config.toml
num_hidden_layers = 14
hidden_size = 128
n_experts = 256
experts_per_token = 4
d_expert = 64
d_shared_expert = 0
hidden_act = "squared_relu"
moe_layers = [0, 1, 2, 3, 4, 5, 6, 7, 8, 9, 10, 11, 12, 13]
router_score = "softmax"
normalize_top_k = true
routed_scale = 2.0
balance_loss = 0.0147
balance_bias = false
router_bias = true
init_std_router = 0.0151
lr_router = 0.000812
num_attention_heads = 4
num_key_value_heads = 4
head_dim = 32
vocab_size = 4096
norm = "layernorm"
norm_place = "pre"
norm_eps = 1e-06
positions = "rope"
rope_theta = 40300.0
rope_fraction = 0.5
qk_norm = false
attn_scale = 0.177
tie_word_embeddings = true
parallel_block = false
init = "trunc"
init_std_qkv = 0.0442
init_std_o = 0.0442
init_std_up = 0.0442
init_std_down = 0.0
optimizer = "soap_variant"
learning_rate = 0.00508
beta1 = 0.95
beta2 = 0.95
weight_decay = 0.082
lr_head = 0.0132
max_grad_norm = 1.0
warmup_steps = 200
schedule = "wsd"
decay_fraction = 0.841
decay_shape = "linear"
final_lr_fraction = 0.0
batch_tokens = 131072
max_seq_len = 512
doc_mask = true
train_tokens = 684500000
max_steps = 5223
dataset = "wikipedia_en"
Below are experts of layer 2 (counted from 0) of a mixture-of-experts language model. Rows are named up (a neuron's input weights, with its number), down (a neuron's output weights, with its number) and show model dimensions 0-127. Each number is 200 + 30 x the weight over its row's rms, rounded and kept within 0 to 999.
Before each expert's rows: a language model's description of what the expert responds to; "comes before" lists some tokens at least twice as common just after its tokens as in all text. This comes from a sample of Wikipedia text that the model never trained on. Tokens count by the router's weight.

# expert 52
Description: Forms of "to be"
comes before: " a", " the", " an", " also", " not", " born"
up0,158,209,196,150,246,231,178,216,114,176,242,219,241,241,162,274,180,161,123,158,162,160,242,156,189,186,148,180,191,216,188,254,241,217,216,188,205,228,179,219,222,184,175,207,167,170,225,240,217,207,236,164,212,195,144,224,186,161,226,168,242,212,196,245,226,157,200,226,204,192,202,206,197,205,244,192,143,214,207,192,195,235,205,227,221,224,236,209,213,185,170,170,177,247,214,242,219,212,145,239,191,210,169,198,185,200,206,175,188,203,226,177,223,178,209,194,170,155,165,188,236,235,200,250,217,194,222,216
down0,204,201,215,185,214,223,205,101,254,248,234,198,215,167,249,163,201,188,210,181,173,265,163,156,214,224,220,196,177,236,190,240,260,233,195,167,197,172,178,159,191,231,201,271,155,184,144,167,189,240,221,177,189,237,168,195,155,228,179,218,198,198,191,202,227,184,194,182,163,179,228,211,183,214,180,176,179,270,196,180,174,139,223,170,214,131,192,196,184,231,237,212,214,237,231,161,199,193,211,212,205,212,172,234,209,225,160,193,162,211,223,176,158,194,170,204,254,163,212,209,183,174,212,160,240,181,183,219
up1,181,174,144,179,227,170,194,208,204,136,172,172,249,197,178,209,190,201,200,212,174,178,292,167,187,189,188,174,200,179,239,136,193,158,210,201,234,200,191,228,175,177,207,231,173,173,209,228,181,167,237,142,248,211,139,253,178,178,185,223,203,186,227,141,210,228,172,178,173,190,219,176,218,198,200,181,206,170,153,171,202,169,205,226,180,224,198,195,184,209,224,142,160,175,226,219,230,184,249,225,193,215,202,244,227,176,204,196,246,224,275,246,219,172,160,236,205,238,150,196,203,182,202,160,190,172,190,266
down1,278,242,194,229,200,191,199,221,226,202,194,171,122,170,154,197,184,200,261,208,186,156,218,162,211,189,178,175,213,201,228,236,229,206,209,194,180,171,183,182,158,188,248,145,196,136,137,225,179,256,244,234,236,159,219,190,145,206,237,225,130,190,191,200,214,238,240,144,245,221,222,227,220,195,223,198,202,215,166,185,221,206,160,207,182,144,185,225,233,182,196,213,212,200,245,217,176,139,215,206,210,202,193,160,219,183,216,174,203,238,220,175,207,172,247,207,185,220,173,158,189,211,173,148,202,218,177,208
up2,137,180,223,214,161,206,232,253,211,243,227,191,216,214,123,195,193,219,183,180,178,220,230,187,223,229,236,175,247,142,210,200,268,202,236,150,177,262,246,174,159,219,199,197,206,140,195,184,262,147,188,195,214,140,180,233,194,188,195,194,162,172,191,188,186,206,214,208,190,243,152,170,184,179,199,155,186,167,206,190,283,223,211,179,222,239,162,215,181,200,145,175,224,231,227,171,190,212,170,188,189,170,214,193,162,216,161,217,208,176,175,182,216,162,166,192,180,218,225,149,181,206,226,179,198,232,195,240
down2,214,216,216,233,140,209,203,207,152,179,176,210,152,217,207,227,185,175,213,188,190,172,216,239,190,265,234,188,263,170,242,262,160,178,177,200,227,192,197,180,202,153,168,228,203,175,237,254,158,214,167,197,199,226,204,185,251,227,152,124,189,227,195,139,170,179,145,240,202,187,203,205,216,160,206,199,213,224,166,169,144,214,201,153,178,170,210,166,253,222,185,234,194,231,177,193,214,213,189,247,204,158,224,164,217,207,229,160,166,203,191,181,211,225,176,151,208,250,192,209,190,202,206,266,160,170,180,175
up3,156,228,184,230,214,159,213,190,165,212,218,202,235,164,109,261,204,153,173,174,190,171,189,186,166,195,150,190,155,198,189,203,158,197,176,182,128,199,188,212,216,201,228,214,214,186,202,200,213,203,230,223,227,207,227,217,191,171,181,188,207,187,228,168,211,177,198,211,161,208,164,209,290,177,178,177,229,248,213,246,208,173,187,171,201,250,193,116,199,214,243,224,204,224,252,135,233,187,231,219,154,206,153,216,176,179,250,249,193,193,188,189,244,180,216,188,196,199,214,193,254,212,202,151,149,195,195,223
down3,163,168,209,220,222,184,213,234,207,146,182,172,193,173,167,261,161,185,220,152,236,215,166,195,216,178,181,187,222,201,188,180,163,172,210,168,223,213,221,209,161,231,201,227,230,220,183,170,210,212,160,174,159,183,212,194,150,172,196,230,220,210,216,161,179,144,214,255,158,197,222,238,282,221,173,200,233,190,262,194,227,174,251,159,254,260,201,200,181,237,214,214,180,148,209,179,189,130,176,162,164,214,242,173,160,168,201,161,193,189,173,199,159,170,239,220,192,194,196,240,225,151,165,212,227,171,208,216
up4,184,250,199,212,219,213,217,249,223,217,229,204,211,232,179,231,213,168,175,193,176,184,225,221,155,185,168,185,194,204,161,161,165,216,164,178,190,217,208,180,187,217,236,235,192,206,162,193,269,122,271,153,153,224,230,208,194,250,242,164,244,191,185,216,172,217,213,216,181,216,215,202,200,245,286,237,241,208,201,211,225,199,205,284,215,219,212,195,218,160,210,171,171,199,203,182,250,182,211,170,193,176,209,135,196,210,167,248,167,238,160,211,212,206,214,214,168,176,207,244,236,172,181,178,155,190,150,220
down4,235,178,233,215,203,219,159,207,150,186,155,186,188,191,207,201,213,270,222,214,219,148,198,178,239,209,143,215,189,210,195,151,191,200,226,173,211,184,251,147,216,172,189,234,191,222,235,192,251,244,134,193,230,198,191,226,152,219,200,180,227,215,167,199,247,207,228,161,214,227,208,195,198,162,144,208,242,176,239,198,202,229,152,209,199,147,163,186,229,185,165,230,244,187,262,161,259,193,119,193,205,191,196,214,214,192,215,220,174,136,202,199,203,200,170,227,164,173,135,220,200,198,189,201,205,161,181,159
up5,211,199,202,184,170,169,256,233,205,206,190,224,173,210,188,254,190,173,185,170,197,160,295,226,211,226,168,153,246,204,161,284,232,185,244,215,195,202,241,165,153,211,200,198,261,214,192,220,240,248,210,197,205,180,205,171,237,171,174,189,230,212,160,205,228,165,171,227,184,230,184,194,182,176,189,228,220,199,217,210,230,223,175,200,215,216,201,222,231,198,175,152,193,194,207,223,232,188,191,165,192,191,194,201,218,200,233,182,263,146,228,162,272,179,214,210,195,252,224,184,203,187,203,224,291,211,135,214
down5,181,222,171,169,223,133,150,144,181,229,190,248,217,178,199,204,184,264,203,230,226,239,211,226,210,216,155,233,174,167,220,198,215,256,165,235,234,193,225,225,194,182,151,162,219,227,222,258,181,194,155,189,217,189,233,169,213,211,155,170,192,187,205,163,229,245,184,234,170,201,188,219,175,275,190,224,205,175,240,183,187,196,167,168,169,239,186,179,140,203,224,164,233,243,224,185,194,145,182,149,194,231,170,203,174,190,218,206,224,176,263,239,213,240,232,215,143,215,174,243,217,226,201,178,198,215,214,216
up6,198,178,253,161,208,183,218,215,182,160,203,167,228,221,195,244,213,191,218,223,214,167,249,206,166,184,184,191,205,200,226,232,170,188,152,196,232,219,220,198,118,214,213,213,128,155,198,204,177,167,200,182,164,167,157,227,140,217,230,157,227,171,264,173,206,222,184,191,227,251,243,192,160,188,184,231,138,223,180,228,233,196,182,191,239,221,165,204,170,243,205,244,174,187,202,223,201,263,238,235,144,184,214,229,169,190,217,202,154,208,240,180,169,130,172,212,189,169,192,164,175,203,204,235,188,192,193,244
down6,211,209,214,211,149,202,231,223,208,207,198,206,135,200,128,188,154,231,170,216,219,179,176,184,183,203,197,172,156,156,184,166,234,212,252,201,190,151,193,200,186,218,217,141,161,253,193,188,207,260,196,228,214,200,189,165,202,210,150,198,200,222,161,173,208,159,231,201,179,185,157,195,217,241,182,184,202,212,176,188,252,112,149,216,196,200,199,218,227,223,171,230,150,178,154,188,226,201,224,228,278,230,200,218,227,239,156,169,237,168,137,175,155,190,191,252,200,223,199,184,160,218,171,181,179,201,198,221
up7,171,212,180,231,217,197,180,160,213,135,193,157,212,246,141,232,249,130,207,127,169,198,213,216,215,155,155,151,187,223,176,214,196,195,215,206,218,169,205,201,255,195,220,184,186,178,180,241,181,221,191,202,171,198,258,227,167,220,234,154,188,217,250,234,169,156,228,197,212,198,211,266,243,167,170,173,219,172,212,180,215,214,188,193,190,224,203,177,246,189,162,201,209,188,174,214,203,190,167,180,142,202,244,182,195,200,215,183,169,183,278,181,230,229,179,218,214,154,220,221,220,219,259,171,256,186,236,223
down7,233,194,176,199,259,193,230,183,181,170,196,187,144,144,251,183,203,202,181,195,168,231,164,224,193,241,182,192,209,204,205,183,184,211,200,199,163,209,198,207,165,262,181,172,238,202,208,214,182,241,144,121,189,163,215,202,183,210,175,203,193,192,174,211,247,214,171,212,211,216,222,220,164,146,256,234,206,223,194,172,207,196,247,239,205,217,205,225,166,231,211,229,191,284,197,209,180,229,264,170,129,228,192,186,198,196,166,153,195,180,154,216,234,196,250,203,190,201,196,223,160,140,184,214,145,227,133,206

# expert 39
Description: Two-digit number chunks
comes before: "0", " |", ".", "%", ",", "00"
up1,168,183,264,252,179,174,238,232,163,168,200,245,234,209,204,229,171,206,161,193,188,190,192,231,215,200,236,236,260,255,194,199,212,193,168,155,183,209,252,226,152,208,195,198,208,178,230,229,223,152,211,156,187,162,210,250,206,134,245,191,213,219,270,210,234,241,202,256,196,246,188,208,215,209,244,230,170,165,209,188,189,226,227,240,182,225,221,194,229,221,185,204,188,189,240,184,216,183,169,205,191,187,185,138,173,196,163,237,198,149,170,131,166,181,208,159,238,231,222,239,183,171,207,215,216,206,190,157
down1,126,232,221,215,166,190,179,262,215,202,192,154,257,189,201,185,170,176,198,250,202,210,212,209,179,226,207,206,145,198,186,174,181,251,167,142,167,175,244,165,178,195,176,198,183,196,213,204,177,164,172,142,211,165,197,204,215,241,217,197,197,182,206,205,195,227,165,152,174,179,131,191,230,131,199,113,175,176,197,159,188,196,224,208,228,202,198,161,254,203,165,220,154,258,215,239,192,190,248,239,210,183,191,212,238,146,185,200,228,188,174,186,196,236,197,215,183,185,211,194,223,256,235,158,220,236,193,171
up2,164,174,264,238,209,177,208,221,218,189,181,201,245,202,115,172,170,210,179,199,153,227,255,189,265,158,213,172,202,192,176,234,217,195,179,215,170,199,245,201,122,249,213,234,204,152,272,224,204,159,257,247,210,161,194,218,240,201,151,215,228,141,200,197,231,214,189,213,195,213,208,220,196,168,221,178,147,201,206,215,198,232,203,157,201,199,156,185,230,265,229,192,184,259,187,237,176,187,178,198,189,178,215,232,192,185,201,200,207,169,178,171,197,244,183,181,189,163,228,203,235,183,230,168,210,247,210,209
down2,157,162,215,211,237,221,129,233,236,209,192,199,195,201,188,207,238,180,211,229,231,193,168,213,225,203,177,197,192,212,154,205,166,167,169,169,213,171,226,260,284,170,206,232,191,212,216,219,183,214,251,235,165,209,219,203,169,222,201,199,174,231,285,211,210,238,193,228,244,213,158,165,190,181,172,245,151,141,227,246,221,195,251,198,248,243,185,199,184,182,177,242,170,214,265,208,213,177,221,200,202,185,202,151,224,171,156,188,202,170,222,187,185,160,154,250,216,207,206,231,233,195,157,216,167,192,237,187
up3,196,129,165,239,231,164,216,255,212,227,149,138,187,235,234,191,186,193,208,207,176,201,205,221,171,182,200,178,242,195,199,166,164,186,177,215,251,221,245,230,201,142,220,212,193,160,223,286,210,173,206,208,241,153,195,203,202,213,190,223,209,173,173,206,219,152,168,135,246,170,205,176,152,169,233,195,203,193,270,233,208,201,161,248,174,233,205,199,262,181,133,191,152,182,220,147,193,189,173,204,214,224,165,232,226,230,153,203,202,198,243,194,228,181,209,215,183,215,213,208,179,196,213,197,166,177,216,192
down3,195,222,204,225,207,199,188,217,213,229,234,182,163,255,240,182,157,225,184,204,218,226,202,191,199,247,186,174,259,208,159,168,176,218,203,187,170,196,222,169,260,165,163,154,209,205,210,231,160,192,114,152,143,230,197,151,220,234,190,199,222,222,180,177,198,182,198,200,195,172,172,155,227,214,165,213,212,204,264,220,173,203,246,170,204,158,222,169,199,185,163,183,223,206,182,149,266,246,190,193,215,183,210,201,213,202,235,192,185,208,260,184,212,195,164,205,206,168,201,228,141,191,217,229,261,293,221,219
up4,202,202,194,195,165,215,193,235,167,204,117,158,152,164,220,221,144,202,190,228,188,180,144,251,191,196,199,229,211,226,231,212,212,181,218,112,252,241,203,177,246,213,212,202,216,199,230,240,232,170,211,237,171,188,183,164,208,199,208,222,205,199,185,249,149,194,233,233,189,176,225,222,166,168,239,203,205,208,211,175,177,179,248,253,203,232,185,155,141,261,179,213,184,201,188,188,206,195,179,213,208,178,179,152,194,197,176,191,158,195,219,261,176,201,273,159,183,152,213,206,220,231,233,214,174,186,141,216
down4,179,237,183,217,155,198,190,161,179,109,192,172,185,194,237,230,175,181,221,186,244,231,136,194,290,168,196,162,220,188,192,210,175,210,249,171,203,189,200,190,205,222,217,223,184,137,194,225,202,218,226,217,205,194,173,178,186,215,235,182,206,173,212,179,178,189,169,212,149,181,186,224,220,218,161,214,171,237,196,187,155,236,192,196,225,138,205,126,202,191,234,228,206,163,173,167,204,189,206,201,284,207,261,192,246,258,190,240,212,203,190,188,267,212,213,199,183,218,208,162,183,266,183,170,192,183,207,193
up5,178,177,236,204,201,242,187,203,195,123,86,215,177,214,200,188,208,240,205,217,253,166,214,224,251,177,204,268,187,144,190,193,185,197,132,183,259,224,177,209,188,205,224,216,152,209,201,236,191,204,207,182,217,223,183,182,189,179,244,224,195,202,216,227,232,181,195,193,222,237,190,158,169,212,223,147,228,161,178,170,192,181,176,196,204,183,181,237,186,131,224,185,180,166,229,226,225,222,186,213,182,209,238,172,220,230,187,186,135,164,158,202,193,213,183,180,230,199,242,199,191,192,148,126,153,218,216,204
down5,230,245,247,221,140,191,240,189,218,183,203,175,146,257,210,167,218,203,249,242,191,173,193,142,238,244,185,188,184,196,180,179,168,159,222,209,187,225,220,229,195,181,222,258,194,146,182,175,223,155,214,126,195,249,170,163,247,219,218,197,218,181,198,179,211,169,182,215,221,229,177,204,207,178,214,221,185,167,208,259,195,191,229,188,229,223,206,222,219,192,165,275,187,196,212,136,219,224,212,225,212,227,219,192,207,125,130,198,195,197,206,153,210,186,141,163,197,191,202,145,216,224,178,189,192,200,218,160
up6,240,233,222,183,157,177,176,225,194,165,222,208,153,239,177,170,201,228,219,233,189,161,201,209,196,235,192,177,204,166,183,189,222,193,177,196,173,188,215,206,132,159,194,242,157,176,209,176,241,178,225,148,170,214,212,188,130,241,157,149,255,202,226,218,213,224,197,166,222,188,188,263,158,175,216,217,188,167,161,196,222,227,173,218,252,228,200,194,154,173,243,200,222,152,151,205,222,194,194,238,182,227,162,149,245,160,239,175,172,246,201,205,168,221,162,201,169,183,253,175,240,228,257,214,186,210,221,219
down6,180,229,166,218,204,252,188,215,158,234,207,225,204,152,212,224,172,178,206,152,172,228,228,192,170,199,172,219,181,207,237,211,236,153,191,157,184,181,231,216,210,210,235,227,156,212,151,208,227,223,209,177,212,214,202,201,229,144,207,253,193,207,208,203,225,179,172,154,187,241,194,208,163,222,212,209,239,190,188,199,132,181,276,231,206,155,264,247,155,198,164,167,192,186,215,174,222,202,227,135,236,199,201,231,219,303,214,210,173,176,176,161,206,210,204,212,184,218,200,220,257,198,157,234,207,175,241,243
up7,182,188,195,190,155,193,203,200,193,229,150,182,177,196,157,225,183,252,197,222,201,164,208,255,162,157,213,216,184,176,205,114,170,187,249,165,193,230,197,228,200,189,191,215,186,188,164,176,243,175,188,257,238,221,162,163,174,175,218,144,215,202,179,160,230,228,123,213,175,234,186,218,229,182,219,207,168,204,185,202,250,182,207,227,170,242,192,178,229,212,214,232,195,262,199,193,223,191,144,218,198,119,206,188,212,234,211,239,171,175,197,258,207,193,182,226,240,170,187,211,195,148,226,201,262,202,208,259
down7,244,202,257,194,177,205,190,180,151,138,208,187,205,193,181,196,224,227,247,155,219,156,179,187,213,199,198,200,201,192,164,166,188,226,199,221,213,144,213,179,189,190,174,201,179,189,220,215,181,211,213,224,226,197,214,197,201,215,191,181,166,263,207,202,218,267,137,183,201,178,143,162,261,214,204,250,158,209,213,200,200,192,226,206,211,230,210,212,172,246,247,142,234,200,237,253,211,191,259,230,260,243,230,214,165,211,239,219,189,213,177,238,163,203,196,248,256,211,175,223,218,231,229,158,202,290,202,174
up8,181,213,197,241,189,169,210,133,264,146,162,175,144,188,238,188,211,238,201,187,178,162,204,206,171,192,224,251,208,207,258,153,188,189,229,190,213,224,186,149,217,154,162,201,190,260,250,159,193,248,222,203,243,158,195,183,230,199,181,206,176,207,254,213,198,243,144,196,180,249,222,209,227,231,211,259,224,234,148,202,261,219,200,189,191,208,182,171,203,213,183,204,176,212,242,162,256,205,250,189,191,179,181,175,199,201,173,231,203,216,277,152,214,197,221,188,233,172,216,217,205,206,204,204,249,194,216,189
down8,208,243,201,128,208,245,160,190,202,224,207,203,191,221,178,230,192,242,160,216,196,146,195,230,239,210,237,233,214,192,169,174,188,181,152,146,221,228,211,170,211,169,191,228,206,174,171,264,257,146,172,212,165,162,173,161,200,171,233,206,248,217,238,195,189,185,197,202,193,142,219,245,195,201,233,197,165,158,203,224,211,220,203,205,226,200,199,160,165,210,119,209,226,166,224,184,153,161,191,172,246,179,178,251,145,219,170,166,223,205,169,243,214,200,256,187,207,222,172,218,203,150,215,206,190,195,240,242

# expert 6
Description: Sentence ends, years
comes before: " The", " In", " He", " It", "02", "20"
up0,164,196,226,189,211,176,217,171,164,180,212,190,194,210,209,125,185,197,231,197,190,224,215,232,184,268,267,141,209,203,173,210,246,197,173,180,188,184,181,216,175,268,188,231,182,140,204,177,176,174,245,216,202,152,232,178,249,173,211,220,220,182,211,183,217,204,213,232,157,246,187,191,160,188,208,137,193,202,237,243,219,194,188,199,183,226,189,144,194,186,224,217,220,218,265,202,242,218,245,192,134,193,158,161,163,223,202,167,220,229,186,177,222,136,146,191,242,183,218,191,187,212,180,169,224,143,208,166
down0,169,288,185,209,198,202,216,185,228,248,221,197,230,176,223,157,212,229,238,296,222,217,223,168,200,182,218,233,201,178,212,212,174,159,180,195,175,213,199,195,201,178,209,187,223,191,178,230,194,287,203,185,146,183,167,215,183,214,201,210,218,246,187,227,195,213,207,170,144,167,183,214,183,211,146,187,225,212,194,176,205,154,210,131,193,239,186,195,177,199,187,203,269,187,196,217,195,194,170,197,246,146,144,185,198,232,166,178,159,239,147,200,122,203,184,180,187,167,192,203,198,211,224,197,221,225,217,275
up1,206,170,134,195,244,182,183,169,146,137,186,257,252,201,172,185,216,246,186,245,178,247,221,202,207,149,169,242,164,226,253,237,184,204,236,163,168,195,199,247,192,249,194,202,254,213,264,213,165,183,211,194,205,149,207,215,188,144,195,194,200,160,201,191,239,187,204,196,212,197,149,202,179,173,255,196,200,200,179,173,182,211,188,196,173,183,233,166,178,242,179,234,220,180,212,226,171,238,204,157,235,162,194,175,201,213,264,182,212,229,180,191,201,212,194,157,241,207,149,214,211,261,209,165,204,235,174,225
down1,194,209,198,154,164,178,272,211,174,161,177,222,185,238,186,202,163,197,224,192,144,215,264,150,200,227,203,229,201,184,213,190,232,198,245,158,193,227,183,145,183,157,275,234,211,187,214,242,226,218,166,204,197,173,250,222,200,189,209,171,164,156,155,180,193,213,195,225,201,182,212,175,217,237,193,227,185,172,220,210,204,268,235,157,221,162,222,158,165,169,173,208,198,202,180,151,263,216,176,163,219,236,187,178,224,272,215,201,197,207,215,235,184,228,202,160,149,234,207,202,245,221,182,175,148,245,207,206
up2,199,157,232,196,188,185,225,172,195,198,160,211,189,206,201,226,217,231,211,222,202,219,206,246,235,203,186,150,223,236,225,204,192,206,201,228,233,205,230,207,191,203,202,221,229,189,194,207,304,161,168,213,227,166,238,223,199,177,183,195,192,234,244,170,248,166,213,209,153,248,151,218,180,190,179,161,134,228,180,189,226,212,161,213,176,210,244,187,273,232,221,176,166,255,191,192,246,181,180,196,188,228,187,216,190,188,216,213,294,256,207,166,212,181,142,232,177,198,184,208,252,205,215,273,201,236,228,183
down2,249,194,183,227,201,192,151,200,169,221,208,167,139,160,181,201,196,230,152,200,184,211,181,219,197,204,171,206,232,187,214,182,182,257,266,163,159,213,210,247,183,177,175,191,196,218,169,199,259,273,160,231,224,241,215,151,171,165,210,241,154,244,164,199,238,166,260,188,221,161,240,207,180,208,176,178,218,163,192,181,209,193,200,174,234,212,195,189,229,187,184,216,226,202,207,186,213,159,192,223,223,198,161,242,267,159,198,142,134,156,172,197,208,195,208,153,179,199,239,208,230,186,172,238,239,186,178,232
up3,180,203,193,206,153,151,249,192,186,187,196,194,207,192,146,190,220,179,220,194,174,242,212,253,156,194,208,202,215,198,201,194,182,206,213,180,217,222,183,174,177,246,116,209,256,179,224,236,239,197,232,206,190,186,207,203,196,189,242,190,261,185,168,233,238,219,146,213,202,191,183,226,158,189,200,157,218,226,215,182,209,219,203,258,198,216,230,154,148,204,202,235,271,179,234,223,271,179,155,180,204,222,267,171,175,212,177,197,166,164,232,155,231,173,217,194,126,190,193,216,170,179,139,173,210,196,243,178
down3,162,234,231,187,225,201,283,228,204,193,223,230,191,184,244,176,137,161,194,231,164,217,199,200,226,224,214,154,223,203,158,170,151,216,197,227,171,219,186,218,217,189,196,209,184,134,239,170,227,193,165,237,216,257,244,197,187,161,235,243,273,229,208,222,207,220,181,255,198,174,222,242,196,179,191,204,200,131,193,203,198,200,231,184,222,219,203,236,226,215,200,196,160,202,216,234,197,199,244,231,198,221,199,228,208,152,183,193,188,248,175,159,205,178,196,205,284,241,211,160,220,177,273,181,193,205,246,190
up4,151,183,217,241,156,194,186,221,229,167,230,230,246,202,198,217,225,242,181,216,177,183,189,235,238,193,209,237,232,211,245,189,198,171,198,176,174,206,194,211,208,222,194,223,242,140,272,161,242,174,198,224,206,130,293,237,238,115,181,200,197,236,250,187,257,228,206,211,209,139,222,198,155,246,254,154,214,207,199,177,213,237,218,228,213,219,211,208,161,199,204,200,234,231,226,223,197,212,214,176,192,203,209,171,214,196,214,161,227,169,203,168,179,157,172,165,200,208,157,198,157,196,238,217,210,177,212,197
down4,99,219,233,202,211,189,186,219,170,201,167,220,210,232,207,241,193,193,204,108,177,228,254,170,210,212,264,254,234,216,211,162,207,212,265,223,198,192,216,185,218,141,217,218,210,144,186,223,182,186,161,222,252,184,220,224,214,176,193,138,193,211,211,187,184,183,217,217,175,205,175,148,161,244,173,197,266,268,147,182,194,183,209,159,212,215,201,190,149,215,190,200,212,210,218,194,227,160,178,209,200,223,212,191,200,235,153,188,177,221,229,156,151,190,168,189,196,180,163,171,204,180,212,220,176,225,203,235
up5,137,284,222,204,207,206,184,176,181,150,160,208,140,179,164,197,170,231,154,174,199,203,237,179,244,177,169,195,182,221,221,201,164,227,205,181,150,150,174,163,201,227,207,203,210,171,184,165,178,189,185,242,218,183,203,205,210,233,174,157,210,205,172,195,243,237,161,256,214,220,212,193,244,170,171,177,220,237,162,223,196,200,226,182,164,188,167,180,186,216,212,219,180,230,250,204,196,143,186,177,201,220,170,241,188,214,204,247,171,194,272,179,207,211,248,178,201,147,186,210,163,195,211,178,251,256,225,272
down5,176,230,222,192,222,247,217,229,184,227,199,200,231,200,238,214,196,184,187,268,153,251,162,196,178,211,192,211,209,165,198,181,253,203,204,208,179,232,235,222,153,182,238,294,223,143,227,122,181,180,210,250,203,206,166,208,195,178,217,151,235,230,212,225,206,201,184,231,186,207,232,249,187,175,227,204,217,136,194,221,217,172,242,199,211,192,196,204,215,193,229,152,179,197,283,159,191,163,197,182,147,199,172,212,171,129,217,153,188,236,182,180,163,188,218,202,227,169,202,221,209,178,146,220,172,194,184,209
up6,149,117,208,263,156,179,227,198,186,169,245,179,208,196,223,219,230,189,176,174,209,214,183,133,219,247,190,193,197,194,219,219,218,202,178,176,177,204,166,179,195,208,202,226,196,139,167,235,230,178,240,160,212,190,192,202,230,203,251,267,182,241,196,186,207,206,204,254,245,199,206,236,218,196,226,171,163,195,175,207,168,166,208,190,234,133,179,229,148,173,212,191,265,254,216,173,208,176,224,178,200,180,194,150,154,192,189,192,227,208,194,154,166,139,212,192,211,177,258,228,180,225,187,187,189,201,190,129
down6,199,178,163,206,211,211,172,241,195,221,221,242,187,204,193,166,222,195,196,145,211,224,184,205,211,168,172,278,190,195,275,192,221,214,195,224,187,185,228,193,269,169,195,214,213,178,225,213,182,237,182,213,178,220,175,227,260,224,227,186,200,205,189,160,210,177,207,174,214,223,199,175,198,227,197,159,203,277,194,167,162,204,215,243,224,245,198,207,213,162,199,191,216,197,137,196,195,191,209,255,140,172,222,103,200,169,200,229,189,210,127,191,156,234,152,244,182,206,190,254,226,253,235,240,218,192,178,210
up7,237,140,205,180,217,195,242,251,214,196,188,235,211,202,166,169,207,198,196,276,171,164,247,227,181,230,211,165,198,195,186,215,194,152,206,188,230,247,205,196,205,193,215,208,170,212,206,219,266,194,163,189,175,174,213,193,160,183,137,194,164,134,227,227,175,197,238,260,220,135,137,229,178,173,218,154,174,192,210,225,244,201,204,155,171,203,177,196,244,242,173,227,171,155,183,193,247,199,212,231,177,195,196,167,208,204,176,194,170,233,194,213,174,214,168,184,233,268,186,153,244,150,246,203,185,225,209,196
down7,220,230,182,177,249,219,206,183,225,218,180,240,191,165,284,221,197,260,192,183,199,237,201,199,192,204,191,147,240,218,152,249,206,222,239,192,205,217,191,190,205,182,177,209,192,163,152,225,189,223,186,228,153,209,209,196,180,195,205,217,217,201,236,262,141,197,235,158,211,148,177,192,175,163,202,244,137,180,190,207,166,168,200,222,233,239,162,189,144,183,170,183,199,234,157,236,214,183,166,171,214,232,209,214,169,244,235,179,205,213,185,158,210,205,199,124,200,179,231,132,245,127,193,200,224,201,174,194